Weights of a small mixture-of-experts language model, trained from scratch on English Wikipedia.
Experts: 64 experts in each of 9 layers, 4 picks a token.
Below are experts of layer 3 (counted from 0) of a mixture-of-experts language model. Rows are named router (the router's row for the expert), up (a neuron's input weights, with its number), down (a neuron's output weights, with its number) and show model dimensions 192-383. Each number is 200 + 30 x the weight over its row's rms, rounded and kept within 0 to 999.
Before each expert's rows: "mostly gets" lists some tokens that are sent to it at least half of the time. This comes from a sample of Wikipedia text that the model never trained on.

# expert 22
mostly gets: " second", " first", " final", " First", " third", " former"
router,212,171,193,140,187,153,237,232,198,205,180,259,161,206,180,203,132,206,210,189,200,199,163,278,208,167,202,144,153,205,189,180,176,188,242,193,256,190,150,215,161,175,212,241,220,193,162,214,176,203,189,188,209,250,169,173,246,239,207,166,222,194,244,200,261,175,221,182,221,216,160,181,214,170,217,209,244,187,218,189,172,182,184,175,210,246,157,211,191,180,157,181,146,205,199,261,142,235,168,152,147,186,219,208,224,234,217,186,214,185,161,220,157,195,229,228,218,176,246,222,180,252,157,213,164,228,210,148,236,248,220,130,258,216,271,159,172,185,223,165,208,213,230,218,211,191,245,208,227,197,236,173,208,183,170,232,204,196,197,243,204,238,189,169,192,191,198,209,131,172,217,212,170,231,171,246,243,206,187,224,196,199,199,209,242,141,232,143,248,182,145,187
up0,202,213,183,204,228,230,227,169,189,256,225,214,192,189,192,198,214,219,189,200,185,216,203,192,224,224,161,180,206,207,267,203,161,236,181,209,141,245,188,124,171,180,199,168,205,169,181,182,176,193,188,183,239,241,251,220,187,255,190,149,218,203,221,201,152,291,201,217,149,134,257,208,273,257,187,246,178,227,217,184,241,205,232,193,181,215,149,145,213,202,197,126,203,202,181,237,203,152,192,201,212,247,172,177,232,202,223,206,249,246,212,254,231,212,232,194,141,212,172,182,193,225,162,218,169,227,166,187,196,220,191,154,191,160,204,174,205,153,183,175,176,191,236,170,170,204,189,224,167,232,195,199,139,172,167,176,221,243,171,202,231,217,269,186,195,173,217,177,200,204,214,178,141,204,197,227,228,207,190,162,221,145,204,200,178,178,157,200,178,181,178,172
down0,177,216,209,231,199,245,150,233,208,277,201,223,220,181,185,194,199,249,203,197,174,200,175,136,231,238,242,192,198,186,171,194,204,211,216,214,165,238,205,130,141,189,143,223,158,220,202,170,147,197,233,166,245,136,209,162,187,211,212,219,175,183,195,203,234,236,187,227,135,165,179,210,224,220,181,207,200,206,173,144,193,192,193,175,241,231,215,209,237,194,222,201,224,216,135,197,217,190,169,213,166,212,192,190,222,197,211,215,229,222,193,182,188,233,178,214,198,204,215,224,190,257,183,243,213,189,205,240,232,180,171,199,198,199,219,192,194,235,207,150,213,196,180,258,210,232,179,263,247,197,225,240,166,197,197,233,225,201,176,149,217,202,256,220,189,225,204,196,179,238,190,253,212,208,202,225,201,207,160,157,236,265,242,171,216,219,210,178,157,223,183,180
up1,216,220,223,169,168,207,150,221,202,191,168,217,214,190,214,210,194,242,208,198,249,219,220,188,250,183,210,124,220,179,163,162,201,262,215,200,188,203,155,187,194,231,193,209,159,206,157,194,205,211,236,187,240,119,199,225,180,230,150,179,254,216,197,210,262,217,219,170,192,113,174,197,170,226,169,210,229,217,230,177,207,207,206,228,207,216,184,178,174,193,199,235,205,197,173,201,199,217,170,169,270,237,207,161,221,217,163,273,248,197,182,116,187,187,209,155,197,203,241,205,221,167,219,157,214,246,239,161,144,197,185,232,191,231,168,166,261,187,241,213,218,203,199,163,147,193,235,215,191,192,218,235,132,232,243,194,143,192,230,201,200,193,156,200,187,188,190,226,187,226,209,225,221,166,281,216,157,206,221,188,188,206,215,205,218,162,228,244,232,183,224,206
down1,265,245,168,185,186,170,154,207,151,194,164,197,219,189,218,188,200,212,184,207,182,152,139,205,223,147,199,179,235,197,166,192,279,195,221,194,215,203,225,228,231,204,226,203,207,180,224,182,144,214,171,246,198,201,152,198,270,185,160,210,188,204,218,228,245,182,224,165,193,160,189,246,165,194,230,220,191,174,188,227,250,174,242,224,214,167,222,217,204,201,178,187,203,237,215,235,235,216,183,163,196,185,199,201,196,202,165,225,194,173,192,155,227,149,238,221,206,194,239,211,190,213,147,207,231,205,175,229,228,266,197,220,202,142,188,159,253,214,218,224,179,229,191,212,194,211,216,189,187,187,202,257,184,165,224,211,178,154,214,228,184,182,206,193,200,191,212,226,202,259,238,211,215,208,277,259,124,200,252,203,237,248,240,211,187,202,211,202,199,155,229,213

# expert 49
mostly gets: " b", " r", " h", " f", " st", " w"
router,203,168,184,157,210,156,197,218,198,186,228,226,155,197,196,226,219,225,213,183,157,224,183,202,198,264,238,215,172,194,204,207,213,204,191,181,169,178,198,161,238,192,180,159,154,197,227,187,167,181,134,209,253,226,213,222,248,231,182,170,196,203,207,223,194,146,199,193,223,185,193,203,195,198,189,151,183,178,247,186,253,218,191,202,188,200,226,222,174,212,208,157,212,231,195,171,204,194,197,292,247,179,218,164,234,175,242,200,182,185,132,147,181,229,224,181,155,204,204,201,162,185,132,212,171,181,211,199,114,233,224,178,233,166,246,194,246,165,173,228,226,208,231,175,159,202,214,191,167,186,197,223,217,204,232,187,173,220,220,187,172,218,154,236,193,236,149,190,185,238,221,165,212,171,222,225,252,200,189,190,219,201,159,131,186,171,204,263,193,175,251,148
up0,176,213,216,206,258,244,220,188,243,199,161,181,171,164,226,264,168,192,149,258,212,205,183,242,315,216,178,199,189,185,192,202,233,170,161,192,197,230,201,187,179,172,185,151,213,179,173,215,199,185,195,186,176,214,244,220,213,192,202,211,222,147,194,180,245,197,269,186,205,267,164,244,216,169,219,195,138,238,218,171,200,189,197,188,242,197,208,206,204,168,278,237,164,183,154,135,224,221,219,155,221,208,167,171,196,184,198,212,159,236,182,215,193,210,151,247,170,195,217,219,146,216,229,186,195,245,155,204,169,203,240,254,208,286,196,158,196,173,201,226,168,203,207,228,190,220,242,204,171,200,169,216,212,228,116,199,200,161,260,171,250,194,247,248,197,173,195,168,221,173,177,126,181,186,204,237,217,175,222,203,177,186,155,173,183,194,182,190,167,179,169,198
down0,192,199,184,195,264,190,207,254,217,213,178,172,206,227,212,276,243,181,215,224,223,218,196,211,281,259,169,209,238,193,138,165,242,239,221,220,233,188,175,187,219,231,225,136,184,224,178,192,182,192,195,209,188,240,155,211,173,167,191,164,254,234,171,195,180,223,264,218,199,236,168,242,163,228,245,221,199,193,204,177,224,187,189,198,214,217,240,186,184,206,207,191,195,199,174,201,250,230,228,220,218,268,170,224,179,150,188,185,110,191,174,154,228,242,217,178,245,162,213,176,191,192,175,208,175,195,167,210,185,168,184,215,197,248,164,187,181,189,222,207,228,214,171,220,170,194,171,187,222,181,220,217,154,147,130,187,175,215,209,211,222,257,222,186,172,191,213,212,199,262,166,172,195,158,151,177,183,240,172,197,203,217,212,246,197,196,174,237,194,173,155,210
up1,214,210,207,205,197,229,209,241,228,153,228,205,162,227,163,200,188,211,169,203,250,214,221,166,162,198,160,190,144,170,195,213,201,193,189,196,152,179,169,228,197,175,131,182,206,165,188,178,212,187,163,165,175,163,184,219,208,143,221,151,272,240,194,213,258,149,177,204,181,162,195,182,162,166,249,189,207,174,188,273,198,171,131,214,171,145,198,196,203,143,236,160,180,188,191,167,158,179,238,222,170,207,165,243,221,150,204,244,268,182,205,199,196,227,208,160,176,215,266,249,206,210,261,189,245,201,214,199,258,228,180,242,176,221,209,224,190,218,219,214,222,151,240,227,185,238,243,200,207,223,114,198,180,213,187,209,216,211,204,194,224,150,151,137,224,171,209,210,209,238,210,142,245,226,206,195,206,214,182,202,181,171,207,179,258,277,220,244,190,232,201,174
down1,172,123,232,210,164,223,174,198,188,202,190,170,196,190,155,212,187,169,188,175,170,211,178,232,167,267,213,190,200,227,222,178,188,243,210,213,186,204,200,183,191,231,221,216,224,209,188,210,212,203,199,212,195,193,185,186,199,244,249,252,248,162,205,222,170,195,158,265,170,204,217,195,255,219,181,218,208,185,212,217,216,213,226,212,206,230,159,205,276,206,273,243,179,258,188,191,192,176,188,194,247,209,210,231,179,167,228,170,171,172,223,213,192,120,202,136,177,142,198,216,168,198,241,184,186,209,185,232,211,208,164,247,176,205,248,244,225,182,185,242,180,197,198,184,170,224,194,181,182,221,202,211,210,210,199,196,194,221,225,220,212,214,201,187,182,189,217,186,198,180,196,230,174,243,183,207,200,180,231,173,250,210,223,162,196,264,169,149,190,188,225,194

# expert 28
mostly gets: " number", " List", " period", "ition", " top", " term"
router,178,160,215,186,198,209,202,266,238,192,177,211,152,154,163,177,204,270,173,264,216,200,159,182,246,227,209,193,252,241,164,193,189,208,233,212,204,197,230,210,169,202,232,202,169,194,199,210,151,185,148,222,204,235,223,195,228,260,175,227,204,165,225,225,179,166,230,210,232,240,235,195,151,209,244,202,211,144,193,164,180,164,221,242,175,189,186,230,241,205,206,228,144,146,158,200,216,203,176,238,216,158,199,203,177,188,239,196,196,169,158,251,162,225,254,249,186,230,155,207,183,180,202,206,203,236,151,174,222,220,212,196,169,193,196,173,167,209,232,212,211,204,163,180,214,215,210,187,158,191,178,180,232,141,185,171,236,167,252,215,158,211,178,179,201,189,186,220,201,184,189,164,228,181,198,220,197,151,214,166,180,213,211,199,236,161,180,232,174,211,224,187
up0,275,160,209,173,179,216,227,211,204,220,166,230,177,210,135,207,211,181,220,197,162,185,202,262,232,166,178,182,197,187,250,265,192,212,188,256,183,197,196,222,188,268,157,176,192,189,206,183,227,222,257,154,196,231,206,179,181,182,203,180,242,201,215,201,177,183,193,221,194,226,173,221,236,235,172,158,156,189,236,175,187,234,209,250,201,242,200,198,161,197,232,185,165,192,241,196,205,194,227,199,221,208,177,137,157,191,251,253,176,210,162,174,181,207,209,172,185,163,246,279,241,196,213,163,216,181,215,215,182,159,241,211,163,155,211,200,219,270,230,218,166,169,173,203,194,202,215,210,207,202,251,248,206,226,223,188,235,142,252,272,178,137,206,215,247,213,186,263,214,225,177,170,215,226,212,183,160,199,178,152,202,201,219,173,237,192,233,196,250,195,209,226
down0,188,163,272,164,182,197,213,212,216,204,183,271,133,224,168,216,258,157,275,208,229,216,207,200,147,254,206,232,170,169,190,295,189,232,173,174,144,189,246,202,206,106,266,170,206,201,247,193,167,220,194,201,225,229,170,221,207,164,215,147,197,201,219,206,195,173,246,204,217,192,203,153,173,189,234,136,215,222,198,216,204,183,206,187,187,214,164,220,145,166,231,210,200,153,170,181,206,209,164,155,198,178,198,181,208,176,236,212,163,211,186,229,219,191,148,167,164,210,182,246,224,192,177,160,246,104,233,219,192,158,227,264,197,211,145,239,189,207,235,228,176,201,210,175,195,236,210,198,191,186,205,226,167,194,230,209,213,158,194,250,197,215,156,195,226,242,223,189,193,201,204,198,199,183,194,182,201,255,218,171,192,216,221,204,132,175,206,203,236,194,187,236
up1,201,246,181,202,203,186,228,188,233,215,205,240,203,197,232,227,213,185,232,218,223,177,186,230,192,192,239,198,190,204,209,208,155,191,223,183,207,188,180,182,246,178,231,194,222,161,232,157,214,161,192,183,235,182,214,195,250,174,138,168,240,164,216,182,178,184,124,189,235,223,228,158,205,191,199,164,168,222,169,155,173,193,206,205,212,177,172,214,224,233,220,197,156,212,167,211,200,194,251,175,156,201,227,198,268,204,196,158,182,231,200,203,142,174,178,179,196,217,239,230,190,175,208,204,155,196,218,184,181,196,148,227,210,186,196,135,167,198,231,222,185,209,216,200,206,194,167,241,244,178,138,240,245,202,164,197,195,269,227,222,167,245,217,157,213,255,181,201,244,199,195,230,177,173,232,202,182,215,180,188,176,232,201,229,163,159,213,236,174,221,184,231
down1,102,189,188,218,169,182,199,184,197,188,229,258,176,222,203,184,179,185,198,251,196,212,147,176,188,197,205,209,146,198,210,178,195,226,210,175,139,183,215,207,170,195,180,211,165,209,184,199,147,178,194,199,241,144,195,151,225,188,247,138,186,211,191,240,177,214,241,170,255,217,166,187,222,161,178,151,163,181,213,180,203,228,190,188,161,235,197,192,209,197,232,182,200,212,183,207,164,182,165,146,218,225,183,217,203,192,206,267,167,195,212,217,165,182,182,180,173,183,200,195,197,255,196,190,186,159,157,220,175,220,192,230,205,208,231,187,170,190,201,204,196,208,207,232,236,204,145,203,197,180,110,229,211,158,210,199,225,233,181,220,240,248,140,169,213,221,229,184,166,180,211,257,227,231,181,241,163,283,203,217,186,231,198,204,138,188,198,199,125,166,183,222